config.toml
d_model = 192
n_experts = 32
d_shared_expert = 0
balance_bias = false
norm = "rmsnorm"
norm_eps = 1e-06
optimizer = "soap_variant"
lr = 0.00502
beta1 = 0.95
beta2 = 0.98
train_tokens = 294700000
steps = 8994
Below are experts of layer 5 (counted from 0) of a mixture-of-experts language model. Rows are named router (the router's row for the expert), gate (a neuron's input weights, with its number), up (a neuron's input weights, with its number) and show model dimensions 0-191. Each number is 128 + 32 x the weight over its row's rms, rounded and kept within 0 to 255. Numbers have three digits each.
After each expert's rows: "mostly gets" lists some tokens that are sent to it at least half of the time. This comes from a sample of Wikipedia text that the model never trained on.

# expert 29
router:111117124092150097106140147078150188110146090094157152138104137186106173120070091128116182197129142126109188129135110096201135145120175135155111072173159081061106120099132140112136106140073149115116127131068167147102123100118091134112104100119189160188070143120128114117169184114102142139082126087156082076145163141099120119161136184181177102155144188135157101113128118113078214123121109168114144153119119172084123146124108173123136145152172124175153104093119152169147159103164115151080119168115145062194073144144169199143175153150141082108113121136140083125160106144172103131
gate3:098134095150111150070095136118126137066125155207090078123119137172125183094154094115175140089154118137118110144195092123122115151130124087182091110132218185120117128122190127113155145148111092126097110115119159146104149129159150141093108064120134159090133125134124169126143180102160167156134126111106135155110167096104156082115136141082142126158181108119112204143160121138194111136176123142105059145179156118167170158139109108166141156133097134162152090145209097164150179203117126108109130128110090183085115148126119114107085104106204115176117149085105092043127128171101067127
up3:148163123164146093124086129110143145148140081126115116083110115149158054130124073138074126123151165106095160135149106094087113103085127114129155103079120100124145159142113181125153102121120156106124160086090132173123079196105143138142185157108134135157127158149151105150042124142130180117142079087096122145111120185112078102122183134070206116166135091096175117101090091161110111093166139083102136128112082149133111150104161067083105163152121138096194114057062115118115126086124195074147136138092095053095125139136065159119091210094083114090120124112178162172120125111112123132
mostly gets: "===", "==", " (", "\n", " ==", " ==="

# expert 5
router:151170092095139138099168113118120161132170126144152081117136151190106119089154073102165115123113143114118119069082092100116110114123110190153090135158181173125112185123152105149138077177063083181076095116090136119155119137134106139096130085166112173135137106168158172146145113187153081116133135094116110163102101179173113076100144208171119145138159122088155106165143095115152128152162174173159126095111122111136184121155122107107187073169160086123113144144091123166083108174132115180137157083074095171124093134068143118130139060042103133124123097126160102126206118157140180120
gate0:092108151173102155079103125099138165193145166143097146166084163160173129155162147091165145121156147205128082142053093135105080149123086155077113153082172167136133122114125153085067163140078147158100101120106122179149169138145126165118144103059110114127166074131160111104151163133128130065138138121140155211144148115151125088056158108152145120135097124173164122082118049087121115159152105135138065118154120167120149135127158107114148184085167135159175154125135165172142069127096118122128144114119133130134153174121087094108074156148097115123210069115087085164145108115071142084
up0:127139142180080139112074123106113082136086160151142139158083155134117145104083085088153111109120165085117123219105057090095117158176120121102100125140182132122127158151100129133138155155128188102157122134167165134149098088137106131186196119145129126184118109158113152087091065119131064102091074088079171127064159171130123141084147175141149121110136106173183139124149124083146169187058139146112157099069105136130160148089168106187082152144135130123113110131131130161103140164170088120156134101089098159140105173154096097129092093137126147102160145128067103189163095121090157045
mostly gets: ")", "}", "3)", "]", " 2010", "2)"

# expert 4
router:181078144151163160115134123137136060139125043118113122130127170070148144115146107151155065166175099144198157076110104161098140072118116110191164152080165149145116159149109172109090113165157079148092164149144070088120176168150163160094136105078130124126104111144096103143130101136137062113101129168140153164087155151192149152142096098185089155088152139103147130112157074167216093100108122129137126108144113099161176121130080126154155070122065117092138165116109142139151091160097095081132084076155170122105133160131073114151116153066112174109138164120119115165151160153178114101
gate0:162127135164131201088165106159137181122130168173116151136142077148106119107134111083145168115107138142127153126120102148072104098156121161147163050182140133147131169130098159148104134043202140123148131161144082138113107131053143117140175060135162086133175147115098143097166039093132167138106159123145149096140167166136105134159068074079116193127086156153092108081122067130176201153164136093099140140132168128121094192119097144133136150128105169179085080138142148080112099084124126134177148171124143139127173109194112055138084121144099153137124109087136128152128114143101127108
up0:144143146059071119148086173150112099098123091092094136135128104132170162112105168087136097056159118122162147132118161207122178154115101119071100226135173120168103057112100097106143149172105155189103109101063174121144121138120093117116091160117151127155122150122152159122099208141167112172118111119184137093099191089133138105138133099156104168166120116154136114147126105063118099106067154166168101098100141139139167088139124077089106147110136129110127045113159172089072159171148070122140104127163086152140132163107117144163152200190110108125147082156134120127158126097107129132
mostly gets: "ina", "ana", "ara", "ai", "ae", "ia"

# expert 23
router:191113141114124056096080175094146101095087186101100126095134092107163084159135120132167066152089100145100169177080119136133096144128139092146097168099160147104117122136157139129129153152138142121139168102119103132115151064162168166142119114088120138082163180179125121126138199139117118109176121089133108136157122089101065143200111123149114100107171164130124117104137143102099063137154124091145148095107104083088096093091105134129137095171115070088116108161110171155113162071179116152153074175191110049101121139099067088119171145146135140195145118080134084058126092147073120093
gate0:084096220174178121132125108132143082154149127103124134103059131105168160182119082157094074079132130163119130145148087152150157157077129144157157088150141130171131148099165151195088127115115144065162147164165122163115129147092101133098160155111142174081124101195175035176205111138112139154070133088152147103073126120062120092156134135170151166111066144151107127138084143124207128125125106106124137144140092131133103112121158152163077109134145104112126173194163182143070153073122148084159106108158124091128091142103135128116141141111096127187139134109157182120127155140100082142
up0:104138182145131127169158134074129127118081141153146173110072138087144177175151109160077094091161099151122138170102088156191120176093143161147110169171110168152102180125192154161145183163105194068146134148135140124127121130093097139100157082114120163061097063188145126104147088135082117151077138115093158118093146094116121068185179136183111201173073133149108123095077143147131121099153157090177089136119086124096085090126134118130114118133139091158158141180152154153114120099174127116135126092173097103063073171100105125170123127096114137133118155116198106127115098098090119161
mostly gets: "ight", "ear", "ound", "et", "act", "ent"

# expert 26
router:113118112138154177108140081127142157154178107124063140175101172134117100115120134103097121075176114150188116154090122140092166103130088117139065106113065156098093152159203189058097096140104112128185173103136140082099073167169150103168156112112098068146094081088127097109134089086152149146095124169120124165079160186117167117142167075076092141150096164170078099132119122101106085096084158189137136147137138099146184136142109151185139147142163157133213152100075138120148086129094119121104142142134120204118156147152145110127102114161092165080153179116116132139149083125137091125
gate2:102104157099133089117112137097115136140117109166082133127148152089115115122124046092107156151145163133131087170188112166136113062122146181150077067195136096016092138174181119158168135146177173160138103066187125094133162097132191098078179122140112150101132125135177100130122162100169148179117137099128141124117145146106138108106180126105105099166117135090166139128143094140111174169110158162136129096200111125166179127129144143121124182106129193155148138196086151166128148175136098106210086154093128109099110120103093129084110167108145121118146122127108151114133166140125137037
up2:148162115176192168089062183130095113151160103112127166088143092102148113150012157140115143128131093139168182113118106118101159061136097058112151087107132138208085153086101162126122131107120111152140120134167156119132136135136113147144117144081132132132117160102155149144049115149136112160187152150122206077165157090137145132116095166179141145128141074102145137140146102184128105156084161132181185135143140171131122123075084088100162140111111114098123095124107109115074109134171164147111161158157134178124206140106137156222122123155111140105128148123135082152102059125179140158
mostly gets: " United", " South", " John", " North", " American", " States"

# expert 9
router:133110116147150166123043137114156125127166108129154167124133192137133154167155126159075140120126148176173068185119184198102176116108210071142142141124144111119133124145133159104125134156125101143154146132191140112175172179121150107112109114063112072109066120100140094108151123122170156140119127164133129165056161111135168117161125089142125128114154134101074109116153112158143126182144131180109110111167052149097173084125117194182132142126109181147154105076105145072136049083122132103092106124157175131124152134147093156118138146141156177156167092157070159082133185071165106166
gate0:125032168128144146140095090153143165137098077141099136149120137171147088156113105155112167149094096166135149187128138165181091161118135116120116119124160078223118103115088152135140186168086077114191113117155128119142120174113104196117136133175085095138149099174134163136144093125174120192167130098080102143126134125150144125157113110115164141130089149146179131117135182127096101136149091063143092137110156123155159127125159160158137124109086112047117110152156124079058065135136127168096175077133101174100115154146083152150031104130067143126132155077115098124109157079156112180
up0:086182142122126174169138163137148156077137100104152115103136103078144124161201117112143086138150165113147100066214147111107152130128098162097101124104124137103098138098116137157148131118102124126126127157139111155054132100109152085153098080099158137095155136145074147051104105106133157124090134136120099165171106078128102116109052159076090116120129140156106156133095194185206099108123135186115149093199144097091096125125148100088205163196149109163159094141111147105165212114137181092133103185093101088128125106082129130145115065161131123143188134150124128148137087134112085094
mostly gets: " Tim", " Har", " Mor", " Ram", " Sal", " Hu"

# expert 8
router:081151171105100097121149096111099135126179079108130105179108144146140081108166209089145107115158156170164068081164103154085077152127128160191139136168147098067096149131168081078110130161163133162168080127100120113131096147093074098099126136172171144100096082138176123191078122136108078116133181126118098134185169147158122078138071104108130155135153175104128153135095177177181183137090105109068135158136175178110152095139133079091183151162147108151088135097114154190096116086103143174112148155143080135128164143120158099105109123104121182138076128123148148083155100109131103129
gate2:116091123122101162135117148110118157080124179159122142103069143166082137118134142177161058087171133108144174082105109112112096117143171069175112120112203145117051126069104128073138083133151151113110128145120094134136126150081106126139128119122112096118185102131171089146095171161093178185105086164153202093107082121114115139043088072098177107131129135109093129062149105143096155183089128122108106118105117126073105134097134175120111228096129133144133100100104105153043060136136136110189142165149149130138115196096132120162082155127121086115107106142108136162111159125117142120
up2:061148137123061197138121180124139089099121137070136163133095123188089148113148176170149089141173178087182131164124121120094153125151116153138082157139148159147145173171153137088106076156131065168159097066084106118127158135134120123127129120130116088134038074166111117085122150144082133113112079120115188155098116176141143134087092130134197146098102176133135165063134116152144093133143094117129060135110124122128103180148108187154096165159105155136171114130094143115115146173175129119141146147116110065112183176109157140066155149095151117120107148160176119181182134144178118066
mostly gets: " 4", " 1", " 0", " 3", " 6", " 2"

# expert 12
router:108149119106080105126150086107128148130154147157135088160074073137139089120118091098148170170135109085085156160095109102079148165156147079098169179133098175128111120146067129119137124141162150163159090115099120125204104090134132142183149094139117177148086106104139149137135100148091069113087167110166172144178153110098144129167181082080097141171150132125168127151124068130088176130131160185112044148061106136163127172153116191134178167157167095166120105167099158065129063122127121107095123070126116186078152069086144154122144111152136137094141114139157121073085095143126139175
gate2:138129144101144147145174104171138138133119127137160107137156096141143129136131139127138166140119112062091108132176130068125124171136150164087156132116169075127159113121110144108171159150062134147108130137124101096075069182117157126151107103061098138145082164151152143134160169094126095101071140169106168073075130154170150088171197083151171162150122120117074157148170191090123090113097122063228169128157127161084159151085166127128160136173084106153108079180131153143121099180108184082097099060118125120115078103077164146118130125131154108132115107147117191105143125167187163078
up2:151174082158107136136115147035134122123112122171139152125122144113131120127103105133178113195138165182169102075095164215159100110079141172157096132050112129146124132155098078169073144138155149114142113123105158145180179114103103140132082157180167126072195083148149117157115134185136169183106088106142180172135112062087131207104127173107074087149140174141118136116144134196144121144126115192107125135152116150172121119128126137094048074114162113144131108089135100154133118136142128158150152154151129183133209116151086134133152145086110139124047124157140095133133144132131148138
mostly gets: " 0;", " —;", " |", " 1;", "|---|---|---|", "|---|---|---|---|"

# expert 10
router:129162135173161132210103158103151139096137133109130157099142153125120125111125167158113147145079087084116143139093088123158132076099100126082095138129152107116212185104076100152099183090135113129084139071168088096142124153153126112087135127172100142117084121156171143076054159080123150152161140161077136094152090157141093078096117177129158131124103142156114142143146163088161136187157124094161144092065188146111137136076120082086144138168118119083064132160097050082101172136137086182098100143154132114129108114113068101142156095167147146154100128110131164171099147097078209153
gate2:132109157093090145130094117136157071145181127126096179116099103168158115154155093131129105137104104166185174179077133111152101108133147109183111067115129157146125153096085129126128095159105082128142152186144092145065134147041106058163134157180097139062126090114133143082120139064144179131129086137114128150107144094146110097103123135169169147172156132146157133206093132114104169130144115147169141213092163155095116174122098094155106118118145114070075120162101114122106155133118054109168136120112119116127108176154119178122126093161106167171075144196068111129110059092093125175
up2:087142077162132098122127146109035191097114110140131110181129127134111133103094146156112161137109155046109120071125112116109117179116093136060106176179129148112156141136225116099176144132129167119094137132129157098192111135209133137120129164109115129203140143156083135125181102151093076157112123097209146138114111168173135129150092127103129134088145124094102160066093139155119117119143146159090111077163070122183076133094189155126129097118090168137165148121075096144169100135114178181083113070145122178102126115096102061100131148099156094111140112122158114139111166125163145099
mostly gets: " name", " people", "ations", " work", " film", " information"

# expert 3
router:114166127135126125128143117126138116107100048132113088096127111122113083112114130100153126100153202113109162060122108167090181100149094127086151138119147150180109137157193135068142085156119113139157146127147122072057163168131167167138160112144128161164111117149134130126134102146090123092101163145138109140083158104086188155100173184079137092143114138082170088126121171065089103194113182106107146190132173100136146158161108118084041123108152097090168089171133135096137086178109125169139205166125096173102136125123153111108100171147053139076174130093128169135113098123175091150
gate17:105185126105171105098130100095179121080133160084129161131157118138084110136136095149156101135075123127177139168063141133084115106128135145119157082124144078087146149108149195105164144130186093122124154168152099155141142121084129190094099169085106090149129140182175170134088146097081153092071135112164105125147143052071094120160128149138142152143137186122137109158127142116123043155092108050181078164155129042136172136130131159145120098118174100127165163124092073083175082111104133112137132115154164086113149179143132120203111072181091109127142110136108143107161099154132118074
up17:183100091114126133158102127136144130136139071148108138117146140116181134159129170082072120116118143121111130116175125085122163163123140098121175117137154162168118120159117094123144097095143166088196136094150171155099072109107121113163152098125114187129137104084128075161141176142165103088162078139111090126129118168184142132123153125135061111116169106167119102129110061181129142087150155221105091089082131201066059103112141167108107137115108170109133093146142139191049180097155121141160117118085106180141113043121118142124115204134119136132139117111150121142094137170115152225
mostly gets: " United", " University", " South", " States", " American", " U.S."

# expert 30
router:082124094092147093119116111129131165121177113114183074156124178120140087112147149158145127130104099126109133111105156143144073074143095112075117145063081168173079068100138110144082149117134177103092109157091099196118121155101134151116097094140157050159175120141086131135151105114121104137118131213118104122168147112131079130190086169113071102151174129160063178119123145114105102159105103120151140125088132207175147133139083134151164107145153105085140105207187135145077181092128146157162164163114123131097088109128157110108103090156172093155123144068179154178095146165118098084
gate1:118067176141148111119148078161168168099101129173111080160083121098114150081154167105124103144116149125119090157092177173108118075117132054129141134123144192102143194144139078154140086108213152114095093124134145159150159072096163089072089112084155119099137123161131127137139104151159124148187141133147167100149121185128121217134185139151134134107133151147130108094176083133167094159134159143184174163139116173110133173112113155151153119145103135138116196132120136074067166098136108184128115104091131156145144136108115176106106109065158136083096072124174139181090044098139135136
up1:142108147089142099130157083161147125148154107187174121141066164129085111133114191131170109100093115142134102141088165152118146063132176069157132107121193203114144181170177082146123102122150107108116098192175092193093153115069147157140055087101141161131126114129139129173116100127149106180165162062145137116152153135152140212162102119105104104110160123139108146071149116099138113160124143139149174155122167126163129155160119127121114121090200121172165161118145085073047204110151120142113157124137115156166087124160122151077121147068161111139136083146115113143098067086153102134
mostly gets: " of", " between", " from", "s:", " about", "er:"

# expert 25
router:126169171178172110089201138066098172126141127090149093152147057161152130120116146125137176114099152101133072194149168150132127091127104147076173148093109094198107110117191125080186136143156145078071140077107184100124117137135126097122191131135156159108122137144083073086075137127112139144119104164145100169145144159147130171088076062116134136112150122143104179154117139128093132138146138073104100058111136118131131148152159081142152166089126134101145176092167192187135128095186196168149116142174115190105108158111159094122149090177157108159095145155121120095111159114125165143
gate2:158122085119117102084167112128120195130140110105156109187115149166076168128151123166134140076116156130148089107102118100182123114160136120115144163136104067170185086153121118173164155153123145176071150146169116147226164093116123115089109081159135136079143116152136080122170199132185167141097141153090119091105141089159127162201094121106116103133151124191185145125105110162092100104167133130080139108098171055141119118145084140170126097097135096098140205132108133185170127105165136149118143094144166104131167133175141154167064112123185136137174168155132162137125141122179197165
up2:152123092134067099126142119097153117122120095169171107183148122090051102152111145099123134160179130096096122135122091125185120127181112156090152125160084092140206063126138152125115189169092092114086162160115131096134142125103128122125119115135118168143165097143184087094071185103166142137068134116092152102103088125138125108170087131063098109070133119199123188150144126128123173078129095105051165133109145104166116124119069105142127180134127110086165205114181154204138114128161190157144112161129155118132125085146158084146121139139192135166134136142152146148073078079168136138
mostly gets: " May", " November", " June", " August", " December", " September"

# expert 18
router:128107092166122115116152100104121153121085127164096174165138074117092154097158140096139150120102212141097124130123120174146147149141094119179075125132114153161146103120139157132140080100078198172139073117110067130166115110134092131108129116114175078189183089163121147087113096143173157120103073185098125180092130161085157161105066122098087109076069075126146185072168100179141121120130156140116151114137150110150140131178113151155095108136133110146119103063141203088151117169101149130061098166162125165116134073089125176092118176135149102144162142108156182085083150140141104068
gate0:121139126146066150114165115138150096142128084168142104173110144111090143077126122124143131136096097088127119132135156123073150157162130200132151105149150140116143192133091153185119156125048101172085148195062143155103109129091098143104144099148110110188157131096152076187099179132135202122136118109122130136141112035151084120084148100168153121123117095171106138098154071126118113144126051083102155155121131151102126135115128133139111153158137131165069152176132112156124172105129144155200124159076136175109084148074109146121095202192103118147047140163163177115154068133155139094
up0:135102179109155141072132126160117053081120089103142120147137153112168121141085122079094116117124134145174155104108138136152184126148157145120127152083127134151083141103142143141157164110125132175149140126169201165108106125113132150080145152146163168140105079086140148169144182157096116152169111101142102147153159114130135143180103141130125191074094187123082208057133082130081137130161104093132120148216105130174124109060074068171101168080123175182142120057127168142113157094118151114111168167146143155154128135105081123162137166133174158157099125185134146077129068150127118052
mostly gets: "a,", "s,", ",", " and", "er,", "),"

# expert 15
router:167137087117138104133100069160178190159045140137088099114151086130152093123170135162115136104081129109123158144195181104132119109150132161134192089159139137073195077084132180091170148137112156143146171112126145114138116074172110113145130155158144068164135112163184152147134151179163173132132100124145124108165099172088075098079082119156091120105106096192170116087164109175145174186183135135114126168095104151148144112115177096167070120114112171146059122101154074141147130154113129131134093163136143115121059106102078110120098148059092130108112159141116110103107118136097188097
gate0:156163126133091121122186105187197166103099147158100096067076123089120157162120118133113143109153131158118109180132109152164066091234060129116150080125103104148171149101142143070127120125081094111108142145147177171111140142160086154186119130101135125164166146151109141132137171107062132124131118161130101154113149204113124077174087163079118118116164112146103201103093138098092100102129134138113128069074098138164122084140119123151082098126066080083143101092135148177153139145156121199134136120113065135145085086182114091155145156167157093097115089096153122108152102131136069116
up0:115156069152129150171128111213159120202131111138155113159097111118125118158143101189065121160096074136107167128132133131117130101159082116097091081129082121097108140129141138125128143146102108111138128132067119120131133122173104126141087176076199117213109134179066087130094113108089164173057104078147112168178075156127101130142087161092155154122126112151113148116094185092117085073151083141162122112092132161113159084080153131182149181062090127114142148098115110143100143139129145174105139134149099137130168078169109159155145119200124122139138111140207119136094135168216122117
mostly gets: " and", " which", " but", " or", " when", " where"

# expert 1
router:115159109155063211140076133113142104125144170099154112071074143147130200128091093148045126137183115183151156150198140102131143156165184116195078089130146072098090106110132080199182199123117146099092118115131148176114072141085114102195154078151122144127060159065104157155116175146146163109204080120106153110167121111123152172116140136095158106115166127133106072115130132100117117127117108067162119108121140125118065118101137119109160160103129122178081122092134136126115155123126120101103125119111118099124165080153122118102148159105163182163141132104122145129061159126134112151
gate2:067125155167123094124088145127094169138138104140106128078121132117120104113152152120127110087142146128136188179128105161099130157174140091191093117110129126189178098077097118132131114183151191072137115158148185137176127121140103186124162135075163169095121154148126155109111103202064064106162154112214203147178084144097119108099129142171151147167107100098095117157116104101077127115060119142174122150142067124144098132105100109102160121098136153162097098067090092148157110135102146082097197104156153107101128193162109067071136117129122104074111117099106132122120175155153112148
up2:151125108098112118156136119153140078138116180120126102187171101110147155113056137142139181195132112159094095051102156133141116096115115189069100136164107140103075172137136120097136148060098094176144124131081106119097102114090154086147161099139121080207112099158138158163123156114147145180125101175095073156046120128148114160181084164097096107105170169161137099133148152137196103125185148100141122135107167127137154129140114159129157118121145057067133125187125166125129139125145156184189102098087104119136162045070150160151131160150116186136121153165136086126154120144131163165
mostly gets: " f", " b", " l", " d", " t", " p"

# expert 28
router:097104121144128092110079145086151140085140099068177103082066078168144082097097148104174158138159173147124137171136123098102154159123133170128097200128120113157103123144076068103174105112146110136119152092079119144137070159175060070134145099136163143175136101135093090123151108180146124123094165108161100164145141086095154163116140153128093140064146144089091117142201131082132110119192145161107158115119123167132087118160082148106182098112166066162081110044125176122064145060088115132137155140167081098118175156110154119126150116142158120143165117102135123070109087155123089161
gate0:125116177139084083092105148172064097155150080148173136125091120158141148162111091175135170135095131170145112094138209140158190157090103118129141126198095136114123154158193109151166170063104139138185100169185173168120094066167137131082154125122122139069127071133090199140160156106160108107121090169135048147161152118163095170093133102134171196127123104128116117109142138125173118137116090115109102076108110117168176090167105099100144149125129180182177139137144096118137130133062122175095121086097126109112109131098106117080115105148115177146083124143140183082124144081149104124
up0:102128149176115112125114187127144143184141075128092067131130125189160120178099165094142161073135127134162125131170148130114159089119185123167119138172099155068139187095135117173132107092138122189140142150180163113089131110148162152056177165132089057101142106122076200099168120092102141088133138158148100119161129095144070085105089110102094192099152102096105124086127171098168105166123081085120150093191088112115149112127140086127184170135118169130125157137096121131127090129063131122142127145095095115100143124056113170083185074152118159142101171145094161143108129147165091079
mostly gets: " ra", " cl", " exp", " she", " con", " dem"

# expert 14
router:134080104131131088122115117109169171101148093158134097111134099076098155120079131162091159153115073205099148176159130147131142159051116105080072182117141114164122192135154132134099113114150104143123186141178104112165105133162156086100128174122104195154093081132160125110080094169160165107159140140138076130139074156124161152136124134090059112089105170074161086105160122142101115094173139129190173115067120152136135092145089147144126119127132110168119047086126171133108112128124109108174165121141128165102175088181162094087108081199161133166135129168161158064152114131150106175
gate0:091126156097106123094070157083145107124126089089121084070101139123129098184125172137114155153071084133152187130146105132206115101161109102083095100104157106154201164093145104117156158065115149191128161143188115166100178127173135172109164090132172131108129140204191131100081179128133131135107158144099119138143163201135076138148118125124119138157151173149111164125116107111165135103143148135121132060151117126136184076132101109171111091156091151167157099101197140174116124066072108150180119119122108154126121070147163180137187106059092160138112113117106141101179120117117158145
up0:117123083140159127143164139184077121185164174125132216153125101180136136082166131091117106106160146132114098090131141146062143139130172122156170189140125126065059089135127093098078149124141120082107122085084101122172119127113117092186134162108104111148115124099122133147160099121147133122104101100185130110115119103096166080105120072155083170149130116112155135139120089120132123157105131137178133195140116080113091125126199167092151199101166118073117210126087091121136105167096092103059131162144150079081149178062142088124059145135091167085147063146117111103128122155155137141
mostly gets: " Hers", " Soc", " Lemmon", " Atl", " MS", " planet"

# expert 24
router:105150184064094154097134114165071069106108201107112148102193095161089157119163128114172131082152133169135118075174095119094153142106084160117107097145188096154111182187102183182098123099134092126178086166118099148115082082163103116139127122163093131064139085112150142162131121116109118126149133084138162169164088114097109112101134137087135143141150119127128121160091167196063108103165158076122136109165087059103101157111159103139117163093129196152132143164148045157124112170135114116172128142186130126122101160125136107127079134116166118098114153175099070168169091163116158104
gate2:127115162121125067147143101134173082163069118127172107100189114159116105166102173170172140179079082127093099124158103113096133171136112149163110085140127100058155125114113161177182087128095101158152103140164096119161088149138153140119086121095133194141107128118130110102150168228153095144136123139151185096064156096090084149092160109145091164148142152150152121101152145177112138105139183076136115136183157199171130144056128123117118120156158123127137166151121155147142104159127168090177135088134164111143151173124106102154110175157143133193126153115048187088134146180137162187
up2:133171146134133115100148158180126105142157122153133102149106136084171148142187106089109057111122136099145130094120100152138128098112170171100160164082117127204123145087139101080109158115153104148120113144122088147123179143120106116174150139148146092142142149099156172120139088038165096157086122133095045129147150157110165125146108145137154117077159102115088113152146077160169148141134144246121112115060133077053173133181132179153113119123101119115099126093126139103135127114158164156187089170120136154083120115147140139085133073109173121070109102127215050092099118093131096081
mostly gets: " first", " new", " second", " same", " more", " known"

# expert 0
router:113121080146165066136096109115167117110178058102167076091093100155153075117122134148133143120141170131127162155116088110102162141140097175094090199127118091137109150162070127076140121106158154137104172056130109118146059156143092098074144098181189162177109096132074108082164098144122133092102139147156115167117164089086170093118138169152128127076138140106137110142155154087126152123156168167079125099107142148144134122159077100139146082142156088171066078093147188085099180071109106166123120126152089129126170144087143109124171081121130133138058159082165148102075126139110094183
gate2:111167126114102154157094133151125133105124138133126176110137154163089106162130121122190102093102171149100148140159142139125148135122136095093079091156136146138171119116095106172096114101107107134068127108085164082108138142129064129105091074208162187086155161154135102132148196144131115129135151130116142112114109206119112137144083185177187128158122096166101041138027186169110102140165106132168132152112075145176124143112107124192150140118116179138112153105059165129097087139119133151088092125148167134096119170155088149167087172075129072173096162157189105123168088098097113092
up2:126170169138109155140118136175114158065108164108094156134170120144073097136141135108180114083158135122088136121149137132120153122134142107085077076169112162180156118111100094167125130099115123133059160090101113093102132153122126099148137086171188207156086172131159076111150201099152122099108157128162138146114112156115159118135043209110146070131147134114100070107065147126126147123123151126186137114141108093170114103169079145167144130164108133104095133095049143140099046161117132155074105118145156158061159153147159161140102106083142093137077136124131067118175116191094087137
mostly gets: " episodes", " members", " areas", " students", " According", " groups"

# expert 27
router:120098145127134143135140118141131101121178171139114130086096169138079137108112124085144135077176117130112070093060145165136134096152108157094093080102134180112155087080094162126152086148143166094112105193127134168177123106056116105093131184106148157144154114087126133183162151088129075132111103177135109037166093100086088174099152098103138119116084075189120094073102130100118175088123113102119160103147135094151092092139191184110109154057145101131176107148152136153088106116070114119130113099130138068115183155117160137111137135172121100097093178119068153189180121150096151156
gate3:113114157077092188114109096153102129153152130137128126114092115116095145138163172131128116136126140096185111079165122237167136097091131145182105125143151119152152065130149126193136114146141186120110123117134194135068178147089139172090133109171137100169128102116125103149120071138145144192070090114161188123156109136139170106162082134075074177143123160158095106147150193109104149124102082156135124158148097122135169139108183136117104119122239133122126078080157108161101148140141161109116114175147144190146177178148118133119190189168175103138094147159120151128138114088111069116
up3:147117088137172022106146114069143117112120125143138131127206125119164098101152116162146163158140071142070138164128148030099141152119144121079139100188077147114104158138118114068137120113139100134125142112102047110147092124137104078185123199103124143128089120130126132047112174132135103065186156135141083120086163113133121150065127118124156119118133136146155183082095092136181138136140167069117129098132137163145107129153080146090169144126096120118138197198129142098152143147115137134166157084150141077115097106119122136122088101065075155147160150084095086175144159170120141164
mostly gets: " a", " the", " The", "The", " his", " its"

# expert 7
router:112148167161141124108149142111106148106181115116178113172195163200158131142072153158171156069099174157121144130186130083147163158169143131117138132181118172206088096158139092107154135121102121034115114154116170177136103193091180118171123179124115110148164132123102140136104109183129172138113125093178098126074185080061150166207160145126082132150098118131095134184070113131151127141098159090087126191125158128161095111142167082084162144149129102168137139143176167111149154146157119108115074124163117095126098108145143096148149117136139122083093189142141139094109118125152163167
gate0:124130121140109124127167052137101157086160137110088124119174161072167183123114144102169107143078111153139145068146126175154119164146140132118179142174143193165154135127081098145115161101114095160132148123170075205131166070137095118133135157118130162117137134100131094156112144158188104131130120186143126104136062116080177130235141110079094087156117166147110141092138109164122156147099117126145070167108117164077148108106098151157093174124162087156100160136143133108175061095163147066124071193156136149156076103111117174160164124123080089180111138114123111142129070114075143092
up0:066121119189111114110104152175138137128135098140115146177124095165108143099100184109151137111181170022121094149122153195168108154171106091159101185085127148166130179160146148052145150151142119103134096105138116086145160168120151102114148125099174144132084111128130144061146091148081112094167098085164090179161134081137158154042096170122139147124181150102173134153095159130112102181182123111100169109139080091133136144160146154099112167105124106086151103182100158099121092140094078116129173091127142164109115081140173157061150101137135131085113090151091187104097175136128097128
mostly gets: " in", " for", " on", " to", " at", " In"

# expert 22
router:144121125166149145135152169088137096088085103114140155163117087124131106109111193107145111114123121097196137125099096171131130108079107106153175151153126179180122158093067193158063094120176076121086138164194107092123137166097141162094092075084149198140113155173107089105142127074169102179154166122076100147098142112165170151127135114085098159146140098098112194143125156149154088189126110120091174066120117097138115118110111118180100094156085153075193172107108123160163171180105078104173088148093134172117141136086151124115088141088163145159134107168157132131098144125096128180
gate0:139157090158168115098088142195123127066143168184074111166103188121176093130129130079117091123113137124120149100167161123129195159132093102178116132194208132157119126148132141125090106143083168137103164181140105129142125108056144121075108116130169215118158132104136099111149149112132136096110174099092104099130105118173075115110069125133099165190100113185152201155163134082134069158129123175177155110113129135093110119104138142071138114148173128148131090059085102169107136093102153161126113090137110103150153071107135136182120171095133129115127115147184190134101162121171095170
up0:173103104130125154182111099145052145091120155122078155102118166108176157150129143147165133154162101066144179100151083157089160135194123129114105120148148131165098120096117110076100103066158123139129046174163140104122175161104142079139141158102145080116173145096122116207128104146138114150074119142189168109099100098112146169152108146138118123142111169128115146087126172142143094130125138042116109074135161127138148082119145165162159120107139091171150130147116119123191051087216108185168175116166134129107189169128132124100145072148177138088090128126157138116164176101075165118
mostly gets: "ox", "heim", "berg", "ath", "ank", "ford"